{
  "n_layer": 11,
  "d_model": 256,
  "experts_per_token": 4,
  "d_expert": 64,
  "d_shared_expert": 64,
  "moe_layers": [1, 2, 3, 4, 5, 6, 7, 8, 9, 10],
  "routed_scale": 2.0,
  "balance_loss": 0.00152,
  "balance_bias": true,
  "lr_router": 0.000905,
  "vocab_size": 23942,
  "optimizer": "laprop",
  "seq_len": 384,
  "dataset": "wikipedia_en"
}
Below are experts of layer 8 (counted from 0) of a mixture-of-experts language model. Rows are named router (the router's row for the expert) and show model dimensions 0-255. Each number is 128 + 32 x the weight over its row's rms, rounded and kept within 0 to 255.
After each expert's rows: "comes before" lists some tokens at least twice as common just after its tokens as in all text. This comes from a sample of Wikipedia text that the model never trained on. Tokens count by the router's weight.

# expert 30
router [106 130  87  80  77 140  94  92 115 118 114 133 140 145 111  83 196 143  64 101 141 118 159 164 125 138 142  98 141 159 187 112 111 178 111 158 118 182 121 124 133 155 155  62 147 100 143  86 150 123 104 134 158 133 183 129 151 178  67 131 129 134  96 163  66 123  98  54  97 109  95 112 118 102 121 177 136 100 127 119  99 122 121 130 153 131 149 104 118 123 110 150 101  99 181 161 220  51 126 159 155 147  69 165 131 183 129 104 116  85 101 111  68 101 139 135 134 113  80  73 157 146 180 121  95 136  75 100 126 137  55 110  96 159  77  94  72 127  85 115 110 140 120 104 119 158  84 131 153 127 111 135 117 132 152 137  93 117 133 136 134 131 143 113  96  82 142 108 112 132 118 116 102  65 114 145 107 130 132 118 127 111  99 104  81 115  63 121 149 109 110 110 113  99 175 141  84  94 157 117 100 165 179 112 113  93 144  97 179 198 139  61 151 112  86  92 123 143  75 174 128 114 154 118 118 139  84  58 148 101 140 168 175 246  82 151 130 140 145  83  96 104  86 157 170 122 135 137 137 122 163 152 156 119 128 210]
comes before: ".", " |", "–", " |\n", "%", " m"

# expert 14
router [119  84 110 126  88 113 112  96 130  12 150  80 186 103  88  85 165 146 119 117 144  96 140 204 116 186 128  93 124 147 206 102 143 106  64 138 147 185 142 111 112 175 151  77 169 106 138  59 168 155 157 132 144 140 185 142 192 127 132 147 110 173  94  72 111 107 168  75 115 114 101  82 158 127 123  98 107 143  98  89  94 134 134 105  83 118 110 125 117 106 125  96 143 160 131 157 189 172 126  86 145 122 140 150 112 147  85  88 125 147 183 145  87 105 108 168 136 103 109 151 191 116 127 106  89 138  89 124 139 110  86 138 134 169 109 118  79 136  92 113  78 124 123 136 127 136 105  95  91 137  67 103  94 160 187  88 117 118  98 163  90 118 135 122 157 118  90 123 148 163 175 147 164 110 137 179 107  82 175 152  82 140 102 130 131 120 110 176 144 105 121 134 118 111 181 130 126 144  93 140 128 149 107 134  79 152 105 104 137 199  97  73  91  95  86 116 133  96  62 102 122 133 148 133 139 145 168  78 174 156 158 145  97 206  89 163 152  91 146 130 171 126  97 165  95 103 134 147 157  69 154  92 165 113 150 189]
comes before: " of", " for", " in", ",", " and", "\n"

# expert 100
router [108 103 151  93  52 176  92 129  89  45 163  63 131 194 116 105 176  93  68 108 106 120 152 154 111 108 120 174 111 104 192 120 113 103 145 128 155 200 166 157 134 112 113  72 157  99  75 118 103 134 176 155 160  48 169 129 119 142 104 126 148 113  89  96 130  97 118  88  68 107 138 116 138 100 140 164 126 160 136 140 108 126 112  99  74 126  91 120 112 142 153 169 148 132 150 152 177 139 134 109 167 141  99 154 110 171 155  92 104  97 138 165  51 151 170 154 155 110 126 126 164 153 168 114 167  95 102 104 144 103 108 137 118 147  98  76 105  96 108 161 152  96  83 117 126 184 108 107 133 139  99 126 119 133 180 114 154 132  91 154  96 111 135 143 144 121  97 111 113 160 167 127 186 145 106 148  85  55  95 119  53 148 118 110 146  97 105 147 144 140 141 115  96 152 140 107 124  96  76 115 111 173 133 148  21 112 136  73 120 168 137  86 171 102  96 149 153 141  37 133 151  77 141 172 147 105 136 140 136 111 140 155 141 194  84 146 164 128 165 111 158 101 121 154 139 123 181 123 151  62 145  93 170  95 171 181]
comes before: " ", " the", " —", " −", " +", " —;"

# expert 62
router [151 164 125 130  83 172 147  74 126  75 138 116 143 106 108  73 179 155 121 150 163 130 128 158 103 147 146 147  91 157 144 132 125 111 153 131  87 183 120 168 109 178 110 138 157 131  56 105 136 135 137 174  99  81 208 140 172 116 157 148 115 132 108  99 124 131 128  76  97  88 101 111 128 100 185 166 110 106 118 130 107 126 100 145 116 108 103 171  70 110 109 163 137 114 123 143 249 115 116 133 134 141 152 126 148 132 127 135 111 175 146 158  44 101 132  75 164 162 115 159 134 133 150 156 136 161  85 107  77 155  78 170 101 133 138 100  55  99 126 109  78 103 120 116 116 173  79 105  93 142  59 141 142 177 197  85 123 136 158 108  99 155 146 140 141 119 116 127 144 132 151 119 152 153 130 191 105 110 169 110  98 106 111 108 106 144  87 118 126  93 111  88 105 123 143 125  87 170  91 106  75 170 107 124  20 130 132  80 122 123 131  66 174 138 112  81 133 146  49 111 117 100 187 160 161 105 193  39 132 123 154 167 123 189 115 136 172 134 148 122 133 122 107 143  94 101 118 151 155 113 166 112 175 115 156 181]
comes before: " |\n", "0", " |", "1", "2", "3"

# expert 60
router [137 128 120 108  39 139 164  98 154 109 129  46 172 137 135 130 159 107  97 139 161  91 101 175 105 170 187 163 138 132 128 135  86 139 107 109 118 193 136 107  95 155 110  83 151  92 120  97 125 143 157  89 166 110 150 132 132 162 131 107 166  91  83 103  84 151  97 108  43 143 114 128 182 112  94 166 154 113 170 114  93 102 126 106 107 116 131 120 152 142 132 150 173 128 155 184 237 147 110 131 104 111  85 111 115 170 128 116 128 132 142 127  56 127 131 131 108  96 113 117 166 171 154 127  91 140  98 131 106  93 100 103 100 166 124  82  90  99 107 144 100 124 131 102  81 173  72  25 138 104 103  91 105 164 149  65 152  97 105 127 110 135 167 121 125  87 117  86 128  77 160 125 111 122  85 149  77  87 127 169 123 147 110 138 121 207 140 164 141 100 129 106 128 123 116  96 117 161  83  94 100 187  82 114  60  87 148 100 149 115 106 116 145  87 109 137 154 165  95 149 131 134 181 179 145 118 132 102 128 104  77 160 145 209  80 138 134 139 127 132 123 114 145 151 101  85 174 139 137  75 147 181 143  93 133 225]
comes before: "–", " |", ")", ")\n", "\n", "),"

# expert 0
router [121 149 104 130  46 166 126  81 139 130 129  85 142 149 147 106 181 101 112 132 179  98 146 169  99 144 140 126 135 128 146  95 110 140  76 111 147 178  89 122 189 136  68 100 126 140  58  85  96 139  99  81  99  65 165 115 123 178 131 103 198 146 143 129 136 163 151  78  91 151 141 139 141 109 117 180 132 161 140 119 117 108 138 159 121 110 112 150  79 126 136 115 104 144 129 125 245  72 153 114 168 163  96 141 136 143 146 110 147 134 188 130  82 143  90 133 144 158 105 161 125 139 144 130  86 113 117 101 135 120 157 113 101 137 100 156  94  99 106  94 124  98 149  84  70 219  93  99  83 128 129  88 130 183 181 135  87 100 150 142 121 153 159 111 120  91 139 139 136 149  98 140 133 158 125 137  80 107 152 130 125 136 116 151 113 128  98 189 166 143  91 113 102  61 103 100 100 174 160 133  87 201 100 128  78 120 105  78 116 148  94 105 160 126 140 115 141 146  44 106  58 130 127 197 190 101 154  85 162  68 133 169  80 225 113 103 145 122 146 109 125 109  81 120 162 104 108 106 133 121 175 126 145 102 155 181]
comes before: " |", "1", "2", "3", "/a", "0"

# expert 57
router [ 87 145 108 124  91 145 130  76 128 105 184 103 188 156 106 104 173 131 112 127  91 113 127 103 132 127 123  88 150 137 119 131 151 167 147 138 129 207 130 138  76 147 143  98 139  85  92 116 133 126 117 157 125 142 187 124 132 126 159 158 148  77 116 116 125 158 137  51  54  94  91 128 138 125 111 145  95 146  97 156 110  66  63 142 124  81  81 167  97 140 154 128 149 134 172 162 224  77 125 148 183 132  97 138  91 127 112  81 106 125 179 139  94 191 113 163 102 118 147 136 140 120 164 115 125 108  91 118  95 132  79 116 150 102  83  98  76 120 140  96 118 153 155  69 155 143  79  89 117 136 137  94  95 140 212  58 123  98 173 111 124 133 136 119 154  77  99 120 158 124 153 140 113 114 140 195  47 100  97 119  99 104  99 172 162 146  89 145 150 119  60 132 110 127 139 143 117 117 155 163 109 164 114 125  27 129  90 112 130 148 141 102 173 123  81  89 136 100  75 106 106 115 135 136 203 150 161  78 163  87 108 139 168 182 155 142 147 116 164 104 209 137 115 173 114  87 119 118 166 179 143  85 137 100 116 151]
comes before: " was", " is", " had", " has", " also", "'s"

# expert 112
router [ 83  96 103  90  98 141  95 121  86  80 184 106 195 116 123  81 139 138  63 157 114 100 133 162 145 169 197 117 109 158 136 126 163 132 111 113 164 161 142 135 111 123  59 118 153  80 137  27 129 141 126 135 146  71 165 128 168 156 119 137 157  92 119 100  81 160 145 102  69 117  86 112  83 127 154 114 110 117 115  84  86 122 156 117  92  95 143 176  75 178 143 153 131 176 119 155 163 125 178  67 170 144 136 161  99  90 138 161 108 122 157 133  67 108 115 165 108  87  88  81 175 152 170 115 120 142  91 135  82  92  95 125 126 155 111 137  52 119  54 176 133 132 142  88 121 163 110 116 138 124  73 124 175 167 160 104 156 107 110 187 140 155 113 145 169 125  95 123 156 138 127 186 137 136  58 171  66  95 116 131 136 132 158 153 130 161  56 140 155 141 107 135 120 115 152 108  71 137 117 156 144 181 126  99  70 137  96  86 148 178  86  97 140 107  98 127 152 121  96  81  98 134 190 152 153 116 121  58 154 154 162 140 128 194 123 126 151 106 120 130 125 133 113 132  98 132 139  86 150  86 117 154 200 103 164 150]
comes before: ",", " of", ".", " in", ".\n\n", " was"

# expert 3
router [104 112 113 123  26 128 127  84 137  69 161 125 123 126 127 102 167 116 113 164  93 165 162 118 120 131 160 140  94 158 146 163 156  89  94 134 130 193  94 134 133 182 107  69 171 100  82 126 146 104 103 144 126  83 138 148 134 116 152 119 128 136 114 105 117 131 123  88  89 150  92 102 135 148 129 159 119 195 130 126 113 140 138 106 137 119 144 129  62 102  89 143 144 128 206 152 174  65 145  83 162 158  86 157  92 139 139 151  62 169 116 169 106 114 143 124 153  94 111 117 182 196 133 162 106 141 122 128 102  87 136 136  65 141 119 105 116 171  86 140 109 153 169  92 107 173  71 108 135  85  97 128 138 149 144 101 179 191 110 139  87 157 136 134 127  14 112  85 133 118 147 132 140 134 114 189  78 129 147  90 136  96  87  95 145 141 119 151 174 111  93  90  86  86 129  89 111 112 146 106 135 177 141 126  84  83 163  86 118 128 135  70 169 119 155  96 144 174  63 112 131 154 176 143 117 143 159  52 124 119 129 136 114 223  93 136 159  89 119 118 135 124  90 166 116  84 180  88 186 149 161 136 128 103 143 199]
comes before: "0", "5", "6", "4", "8", "9"

# expert 120
router [116 141 143 136   7 133 103 109 132  35 126 109  91 125 132  88 186 163 113 152 152 163 135 118 139 133 157 166 144 181 188 139 127 146 105 113 156 138 139 129 121 110  88 107 150 115 111 129 106 160 149 128 128 128 157  96  99 122 111  97 130 119  97  69 128 141 133 113  83 156 106 113 110 143 174 132 108 136 135 102 135 159  79 123  48 105 131 146  89 150  89 171 133 112 117 137 144  87 161 150 157 163  90 142 123 181 174 134 121 142 141 145  60 119 113 143 124 113 141 146 110 155 145  90 111  93 129 123 107 116  90 126  97 152 125 116  96 150  93 150 130 154 117  69  88 182  61  98 108  80  99 146 124 124 228 121  84 138 121 159 137 135 108 144 140 109 134 126 126 130 152 124 154 134  60 133  81 149 194 166  99  72 119 104 105 150 123 156 151 129 111 108 103 117 158 108  72 155 162 146 117 157 126 158  72 126 103 109 138 142 121  79 212  83 121  59 150 174 101 129 142 180  81 178 141 103 140  79 204 109 174 179 137 207 115 101 168 105 153 115 120 134 121 141 133  77 118 140 164  82 174  98 136 131 182 248]
comes before: " the", " a", " his", " their", " its", " her"

# expert 7
router [ 84 141 111 151   9 107 112  87 124  58 184 101 189 155 120  96 190 105  92 135  87 163 161 186 120  89 144 146 145 159 165 132 143 122 109 149 122 138 166 201  94 116 121  75 153 134  76 142 157 138 148 115 120  78 176 138 144 139 111 167 130 128  95  95 115 122 152 110 112 174 113  71 143 126 110 125 104 201 122 150 104 128 145 104  95  92 105 135  68 122 122 175 143 125 120 143 156 146 153 139 135 169  51 117 105 163 154 152 117 116 171 178  74 121 138 180 112 129 130 171 169 167 131 113 112 108 103 103 164  85  98 151 156 123 126 107 105 133  97 142 129  96 108 120 104 136  61  56  89 128 113 139 143 154 168 122  74 157  53 146 119 107 150 148 141  92  98 111 184 132 129 111 138 110  84 174  85  98 148 141  82 108 114 128 101 139 122 164 100 106 133 118  88 136 139  88  84 167 110 168 111 147 155  94 101 135 103  63 113 161 136  90 170 115 101 107 125 130  51  66 119 134 194 134 145 146 164  88 164 100  69 175 158 196 122 127 154 138 158  92 119 143 125 112 125  78 134 139 169  75 119 115 165 120 132 213]
comes before: " the", " a", " his", " an", " its", " New"

# expert 127
router [ 94 119 107 122  88 116  96 119  81  58 150  78 161 107 125 106 184 136 141 161 112 104 143 149 121 107 109 147 140 159 174 152 117 128 118 111 109 151 158 139 130 144 123  69 173 111 104 110 129 160 130 124 132  74 181 112 130 139 149 139 174 119 146  87  84 136 136 120  91  95  49  66 143 124 114 118  80 136 119 117  83 104 128 147  73 121 155 156  86 107 125 187 130 136 153 169 143 139 139 133 179 185  68 150  99 160 148 110 133 112 145 127  77  99 147 170 126  96 203 135 147 172 140 144  94 129  80 122 144 103 102  85 149 105 105  77  74 133 123 145 141 156 114 113 122 149  66 113  66 105  90 120 126 130 160 113  99 147  86 143 109 143 122 166 119  59  83 126 155 155 152 160 127 136 101 135 114  90 165 161 127  87 101  94 126 154  94 147 116 114 136 115  88  97 160  92  55 156 119 157 129 162 118  99  74 143 165  19 107 164 157  62 178 110 130  94 176 157  77 129 146 142 185 137 164 135 147 118 143  82 148 200 186 225 144 111 137 144 108 120  61 137  92 132 146  87 142 149 164 118 174 126 139  88 143 222]
comes before: " the", " his", " a", " its", " her", " Representatives"

# expert 27
router [ 92 171  88 172  22  85 131 103 139 100 133 131 180 136 103 121 225 102 105 151 130 146 180 101 119 122 148  87 122 145 134 144 119 164  89 151 116 170 132 137 136 164 141  91 163 136  78 122 140 125 124 139 151 133 180 128  94 117 153 108 132 125 101  91  55 135 108  10  77  92 147 129 163 113  79 156 108 147 116  66 132 155  99  95 122 145 165 150  88 149  99 171 128 133 186 135 230 120 146  68 138 125  88 156  99 123 107 106 123 158 137 118  79 116 133 148 127 126  97 138 173 153 151 105  79 164  73 102 160 127 107  81 122 170 150  93  76 110  93 172 117 155 146  69 120 204  98  80 170  84 141  90 113 140 155 133  99  86 107 119 130 140 161 149 129 102 185  93 142 124 166 161  99 117 100 172  67 128 147 133 110 101 116 111 126 148 125 133 139 114 119 110 102 128 137 119  77 132  73 138 133 171 125 139 125 127 127  84  91 131  94  79 154  99 133 126 145 104  79 126 118 157 195 166 118 154 129  65 122  87 109 173 167 174 104 139 153 123 167 122 148 118  97 189 130 102 131 123 182 118 146 161 165  55 123 175]
comes before: "0", " |", "4", "5", "2", "3"

# expert 13
router [133  94  88 153  92  85 142  72 119  37 127 134 123 130  95 112 153 118 125 127 106 127  98 181  94 127 128  96 122 183 159 108 137 131  99 126 119 220 171 149 121 114 146  59 180  84  93 148 150 122 122 132 145 119 217 144 134 129 141 128 149 106 133  92  92 128 158  73  90 151  82  89  91 114 115 175 140 215  88 125 133 110 109  93 110 107 128 152  95 108 113 143 162 137 177 112 179 112 166  96 144 155 122 114 129 138 140 145 101 120 136 126  99 104 138 131 180 117  91 120 148 107 162 109  72  83  83 118 105 168  57 113 114 125 117 135 124  82  82 119  69 102 146  66  89 167  78 106 130 108  85  63 149 136 205  69 111 149 106 152 125 188 124 105 147  96 137 127 186  90 125 149  93 127 126 117  56  90 156 151 101 159  61 128 124 167 144 110 143 126 113 109  65 161 148  83 123 138 139 156 118 195 159 118  77 114  98  85 143 148 112 148 161 108 124 111 123 107  47 119 119 134 126 189 144 111 147 144 189 124 147 175 127 221 113 154 152 124 145 135 164 104  70 123 133 107 151  82 166  87 149 148 149 109 141 103]
comes before: " and", " The", " He", " In", " which", " It"

# expert 41
router [ 71 149 117  99  88 123 135 134 127  44  97  94 167 162 107  80 203 123  97  96 141 138  91 131 150 135 165 153 152 128 169 141 152 139 163  96 118 165 117 197 166 106 138  92 205  97  95 127 139 161 152 162 131 117 131 102  82 127 143 112 115 139 153 175  96 121 124 112 119 162  90 119 165  93 141 114 104 166 136  73  69 154 126 184  77 139 102 153 106 180 106 136 120 132 156 121 220 148 135 105 129 139  84 122 107 186 131 153 145 118 190 119  93 123 135 120 141 171 132 138 160 180 154 112 109 124  72 102 138 113 115 146 145 174 124 104 133 129  92 107  87 128 115  60 125 179  70 116 104 106  72 132 117 118 171 116  89 129 121 158  71 166 129 147 135  61 113 135 147 115 142 134 111 128 100 171  93 140 120 124 103 168  79 140 102 171  68 169 127 144 129 107  97 115 135  60 118 188  74 125 122 141 132 139  87  93  79  90 151 143 114  76 142 102 132 117 116 143  85  80 101  99 145 127 139  82 161  45 204  91 124 125 177 194  89 109 166 101 161 117 149 117 189 167  99  89 150 133 128 103 146  98 173 120  94 210]
comes before: " a", " the", " well", " an", " to", " part"

# expert 86
router [152 112 154  96  67 133  95 124 140 130 152 109 137 129 120  91 165 132  65 153 135 132 153 138 123 146 137 142 145 110 159 167  86 168  96 123 131 188 210 144 140 115 142  77 175 128 119  92  91 112 131 190 153 111 170 149 112 127 148 105 143  99 129  56  94  90  96  91  97 108 131 107 132  97 141 152 171 165 155 108  86 135  83  92  61  92 124 101  86 134  97 123 136 131 167 156 223 106 120 114 193 116 143 146 172 133 145 116 114 123  96 156  91 118 134 134 140  89 108 140 159 182 144 136  93 110 127 140  85 105 125  94 138 172  75  92 120 102  98 143 126 135 133 101 120 167 101 107 120  97 109  97 137 144 182  76 136  83  86 163 137 163 166 132 130  81 152 132 162 155 167 165 117 147 122 144  92  62 142 147  81 143 129 113  57 123  67 184 125 124  86  88  33 160 147 126 102 117  83 183 108 146 109 100  81 103 123  85 114 183 116  65 165 102 118  85 123 162  16 102 133 132 139 193 115 137 159 131 102 110 131 157 155 225 153 144 145 110 168 123 122 120 144 150  94  96 102 114 181  86 154 127 139 132 174 154]
comes before: " ", " \"", " Win", " Loss", " W", "–"

# expert 29
router [101 148 158 122  95 162 118 106 144  53 135  96 178 120 107  95 181 123  71 161 141 141 125 117 138  96 138 115 123 143 147 165 105 144 117 140 110 171  97 131 159 138 122  88 215 111  93 108 124 142 170 127 158 124 182 150 147 131 176 108 153 169 120  76 111 164 106 104  57 126  75  81 101  99 169 148 138 161 122 113 145 167 113 123  85 148 147 136 108 110 113 129 137 105 172 123 214  92 120 143 161 131 129 141 126 136 144 155 115 132 156 145  79 126  77 140 168  78 123 124 115 144 198  93 113 118  57 139 144  74 118 146  84 163  78 150  64 138 129 166 104  72  96 123 126 161  69 103 111 127  39 139 130 153 183 116 122 132 147 112 129 127 140 100 135 121 133 126 159 139 150 137 153 137 105 227  47  90  85 118  87 136 108 189 107 165  84 114 118 111 125 107 116 112 126 135  98 160 186 142 105 181  91 112  68 133 142  99 151 162 126  54 148  94  88 119 154 107  34 145 121  75 159 162 138 130  92 110 125 156 137 140 112 196 125 164 134 150 133 115 133 106  98 136 101 134 161 106 191  81 127 162 196 107 190 162]
comes before: " ", ",", " |\n", " Total", " —", " +"

# expert 28
router [ 97  71 154 139  76 170 112  82  73  99 150  87 198 162 108  75 139  90 107 146 132 112 145 166 109 163 121 109 130 164 131 161 145 101  93 128 127 203 141 131 145 116 104 119 163  91 127 120 126 117 152 162  96 100 148 154 161 129 108 107 155 121 118 116  78 154  91  60  43 141  91  85 121  94 120  95 143 135  87 127  94 118 127  75  84 107 130 120  77 137 157 111 174  98 136 163 225 122 109  93 141 120 153 165 120  96 116 104 148 153 162 136  92 154 132 142 124  95 130 113 137 112 149  93 110 129  99 135 107 126  87 160 158 130 139  79  71 158  74 128 133 174 134  39 133 140  80 143 122 106  78 141  95 153 175  96 135 146  64 170 100 159 108 144 148 112 113 144 179 121 123 193 132 138 100 199  68 115 124 116  85 122 148 119 144 140  81 149 140 107  86 131 109 137 152  92 122 158 137 182 107 177 103 144 100 118 149  98 191 141 145  73 143  98  74 141 131 151  79 130 101 158 150 166 193 106 156  28 200 147  99 104 121 192 116 114 144 128 109  90 120 143 114 150  95  90 137  70 142  87 168 139 186 105 157 138]
comes before: " of", " was", " is", ",", " are", " were"

# expert 31
router [ 98 129 129 134  86 116 119 133  60 102 153 112 201 156 112 100 208 129  93  75 152  94 130 133  72 151 153 150 148 131 181 128 158 134  43  94 121 181 140 124  88 158  88  61 166 104  93 114 151  60 198  86 129 143 175  95 110 101 122  98 122  92  97 125  91 152 171  72  76 122 146  91 157 144 155 128 129 137 111 116  92 100 119 146 127  90 143 152 108 113 136  90 134 102 107 141 194 136 118 114 144 162 160 145 110 107 114 117 107 120 140 136  65 101 114 104 144 135 100 130 165 154 151 116 143 164 108  92 164 129 102 134  78 151  90 113  95 108 118 158 119  94 207 148 131 160  80  83  91 130 103 113 176 109 170  96 107 100 158 166  74 125 137 133 132 123 104 148 164 117 146  94 176 145 117 202 107  96 152 161  82  89 136 112 105 149  96 148 168 113  84 140 126  85 182  94  67 136 154 130 120 174 132 119 104 114  81  84 164 128 110  96 131  66  74 148 144 124  81 127 121 127 133 124 172 130 163  13 168 114 107 135 103 215 108 153 169 101 167 104 122 143  66 137 101 141 118 120 141 136 168 155 127 106 197 139]
comes before: " of", " in", ".", " and", ".\n\n", " for"

# expert 87
router [ 73 177 131 137  85 169 122 106 102 131 125 133 142 156 106 126 166 124  92 109  94  88 147 146  96 130 179 136 142 165 151 127 115 132 119 137 119 157 121 188 123 126 132 101 136 145  58  66 130 132 148 152 161 148 158 117 123 127 109 133 183 144 106  93  98 117  78  51  74 163  51 107 116 117  98 202  99 189 141 109 120  93 119 158 139 130 160 123  77 110 103 160 181 142 133 109 199  90 128 152 101 157 112 198 108 167 118  78 108 115 110 137 139 142 128 148 143  98 117 108 175 129 187 114  58 157 100 105 120 153 110 145 120 149 148 100  68 129 163 108  50 126 149  97  89 183  94 119 109 108 113 155 151 116 148  81 119 133 100 120 118 116  89 107 155  99 154 136 205 145  94 137 117  87  79 177 106 114 139 171  99 114 109 130 107 149  94 154 143 165 128  71  95 157 146 153  88 144 133 139 154 179 168 153 120 101  95 102 152 152 123  87 134 127 108  99 143 116  28  80 126 127 126 147 143 119 131  54 148  82 126 139 190 208 109 111 173 132 123 124 118 128  74 158 169  98 164  91 179 131 190  94 159 100 168 213]
comes before: ".", " |", "%", ",", "0", " population"

# expert 44
router [110 128 146 170  40 167 100  94 153  23 166  95 127 161 123 135 158 131  72 160 106 136 153 107 137 190 193 119 159 132 163 148 111 130 110 117 143 166 119 153 130 117 160  57 148 121 108 104 139 116 123 138 125 169 204 138 130 127 164  84 116 133 116  54 110 120 102  43 120 109 108 144 107 107 132 159 148 181 128 127  94 125 109 120 102  86 119 126  66 156 108 164 137 123 166 175 209 120 101 127 149 146 119 139  74 178 124 110 125 116 132 120  93 159 107 134 148 155 129 137 144 152 167  92 168 107 111  83 122  85  91 164 103 100  71  66  44 135 131 128 106 145 128  68 161 177 103  67 116  57 121 106 118 118 156  96 140 161 122 127 119 144 137 124 127  84 143 126 153 114 158 140  99 103 140 144  71 119 134 132 134  82 116 152 102 127  98 112 161 104 112  86  97 115 123 162 140 181 168 153  96 164 119  87  69 105 106 102 127 167  75 115 189 120  94 106 192  99  74 137 115 129 166 187 173  86 172  58 149 107 121 137 182 164  92 115 167 137 150 126 153 112 104 137  87 130 154 103 157 120 158 120 138 133 116 215]
comes before: " |", ",", " (", "\n", " –", " =\n\n"

# expert 25
router [ 88 108 158 135  54 166 143  53 148 133 155 154 183 170 115  72 179 107  55 120 142 110 128 139 111 104 129 147 136 158 168 100 121 122  64 105 142 215 118 121 111 110 110  24 164 163 105  94  90 120 132 110 121 136 166 123 148 115 120 105 178 133  92  77  80 154 131  99 106 156  92 144 112 112 119 103 109 135 145 104  98 160 179 120  95 111 119 113  62 146 123 146 155 118 144 165 212 120 143 105 156 124 124 140 117 133  99 139 150  95 157 141 143 154 134 123 113 105 101 134 186  97 172 137  98 131 104 108 105 106  88 128 142 157 108 105  92 105  70 186 118 101 154  80 134 155  89  97 102 111  63 121 136 131 199 106  79  92 120 190 111 161  96 158 127 104 111 138 164 136 158 133  93 125 120 151 111 170 140 175 106 125  87 134 108 128  97 141 143 176  77 126  56 112 151 107 150 139 146 222 101 194 165 149  73 111  99  98 164 129 129  78 178 100 113 121 131 152  52 110  84 117 141 144 199 128 136 148 154 132  91 122 122 205  84 119 135  82 128  95 103 143 130 130 112  94 135  99 173  92 172 105 126  77 157 151]
comes before: " ", " |", " \"", " Democratic", " —", " MF"

# expert 76
router [ 90 132 129 104  47 176 154  57  81  74 137  85 155 158 101 141 209 114 109 156 147 102 139 170 106 155 163 135 143 129 164 155 157 149 116 118 108 186 143 145 110  84 104  40 137 140 117  75 132 146 112 149  86  62 185  95 116 130 139  73 159 130 137 128 139 161 125  63 146 110 106 129 146 113 141 165 122 174  85 116  98 153  94 107  74 133 158 154 111 123 136 123 110 145 170 180 216  77 142 143 156 150 108 151 112 181 139 110  55 101 145  90 110 144  98 122 135 125 121 138 110 153 139 128 129  83 114 127 114 104 141  98 112 172  94  92 106 155 127 124  83 148 112 128 156 165  98  94  82  85 130 139  92  97 185 125  67 134  93 170 103 148 157 113 137  70 142 130 129 134 113 167 118 146 132 173  95  78 117 165 103 158 127 121 132 172  65 115 128 114 149  95 115 145 163 113 120 140 136 105 133 135 151 113  27 133 109  71 152 190 117  85 140 133  89  96 139 146  33  94 129 108 155 132 151  93 104 151 177  95 152 151  88 199 101 183 161 111 158  83 121 144 108 156 134 147 130 105 114  89 166 127 143  61 134 187]
comes before: " ", " Green", " ·", " W", " L", " Votes"

# expert 23
router [106 143 138 133  64 130 125  90 133  85 111 122 166 158 127  93 180 127  91 125 112 129 131 136  98 130 197 159 117 122 175  96 130 105 161 122 107 156 159 137 161 130 145  97 180 124  81 147 140 130 153 138 147 153 159  95 112 100 129  93 116 122 150 171 113  88 147 121  98 115  98 100 142 121 149 113 147 157  99  97  55 133 122 179  89 181 105 177  68 142 130 150 133 131 185 136 171 119 114  91 128 127  81 130 143 200  71 149 159 130 151 139  61 107  87  97 169 147 157 167 186 151 156 103 110 137  59 110 129 128  66 126 112 152 148  99  82 127 102 184 100 159 152  85  92 197  81 108  83  89 111 110 152 138 178 117 112 110  99 122  88 131 132 135 146  70 115 158 149 113 147 172 135 114 124 189  80 104 111 145 109 156  92 124  69 189  97 118 145 147 144  87  92 125 110  73 102 150  97 170  94 138  89 147  99 139 113  65 131 157 134  97 184 140 107 127 127 107  75 138 104  95 127 157 190  94 154  11 191  69 114 100 187 192 110 122 146 130 164 129 159 137 145 160 138  80 103 135 118 125 128 112 162  95 109 212]
comes before: " a", " the", " an", " used", " known", " not"

# expert 71
router [142 122 151 110  69 167 114 151 131  80 147 119 143 185 108 106 173 105  87 141 132 167  99 124 145 144 174 121 150 132 140 162 135  94 105 112  83 196 146 143 148  79 111  84 131  94 122  80 134 141 108  91  97 119 168 148  88 129 118 137 151 117 142 105  88 134 125  98  86 111 116  80 145 127  89 152 149 174 146 131  68  94  62 113 113 154 158 128 119 156 126 154 142  76 173 166 197 112 144  90 167 142  66 134 118 123 110 113 154 125 145 164  95 135 106 139 143  98 149 161 149 125 181 132 116 147 111 139 127 106 118 119 127 132  99  69  76  97 115 150 102 138 149  95 150 185  96 118 137  71  71  81 122 149 207  72 149 151 100 123 129  94 140 109 121 119 135  94 119 109 201 125 153 137  76 164 121 130 111 133  77  93  97 118 108 155  73 164 181 127 104 119  77 126 164 118 102 139 141 165 103 206 137 110  62 148 126  41 152 143 135 126 229  99 144  90 145 137  22 135 147 135 141 152 155 144 158 100 176 130  60 139 130 195 134 124 167 138 162  99 115 122  72 188 104 112 176  74 167 100 157 128 125 106 182 164]
comes before: "0", "8", "9", "5", "4", "6"

# expert 12
router [140 115 179 139  75 121 130  67 110  40 124  61 176 174  80 131 180 119  70 129 121 109 125 144 133 132 171 186 112 177 159 150 107 146  93  96 139 198 120 163 106 125 118  74 130 168  99  53 152 128 135 106 101 106 177  81 106 106 140 114 121 153 135  96  85 144 126  12  93 150 137 149 139  90 104 145 157 143 127  85  91 142 158 105  80 126 152 130 114 136 121 116 124 125 116 138 239 102 152 125 132 127  98 143  81 171 125 120 133 108 167 122  94 142  82 143 128  85 122 155 154 143 144 123 115 120 124 129 128 137 123 129 137 136  98  83  79 120 123 124 120 131 143  95  95 169  65 104 120 130  99 108 132 163 178  94  93  94  98 167 125 121 111 173 171  71 106 160 154 117 140 130 128 147 179 161 122 101 151 134 152 141  66 131 154 103 120 103 144 129 106 109  74 104 119  95 124 154 161 109 119 191 113 105  57 117  80  73 159 157  75  99 145 119  74 100 143 121   9 110 122 137 139 144 201 113 117 140 184 116 134 158 130 197  96 139 139 107 155  83 103 143 110 136 106 113 153  87 150  87 158 134 157  58 139 143]
comes before: " ", " USA", " J", " John", " T", " Episode"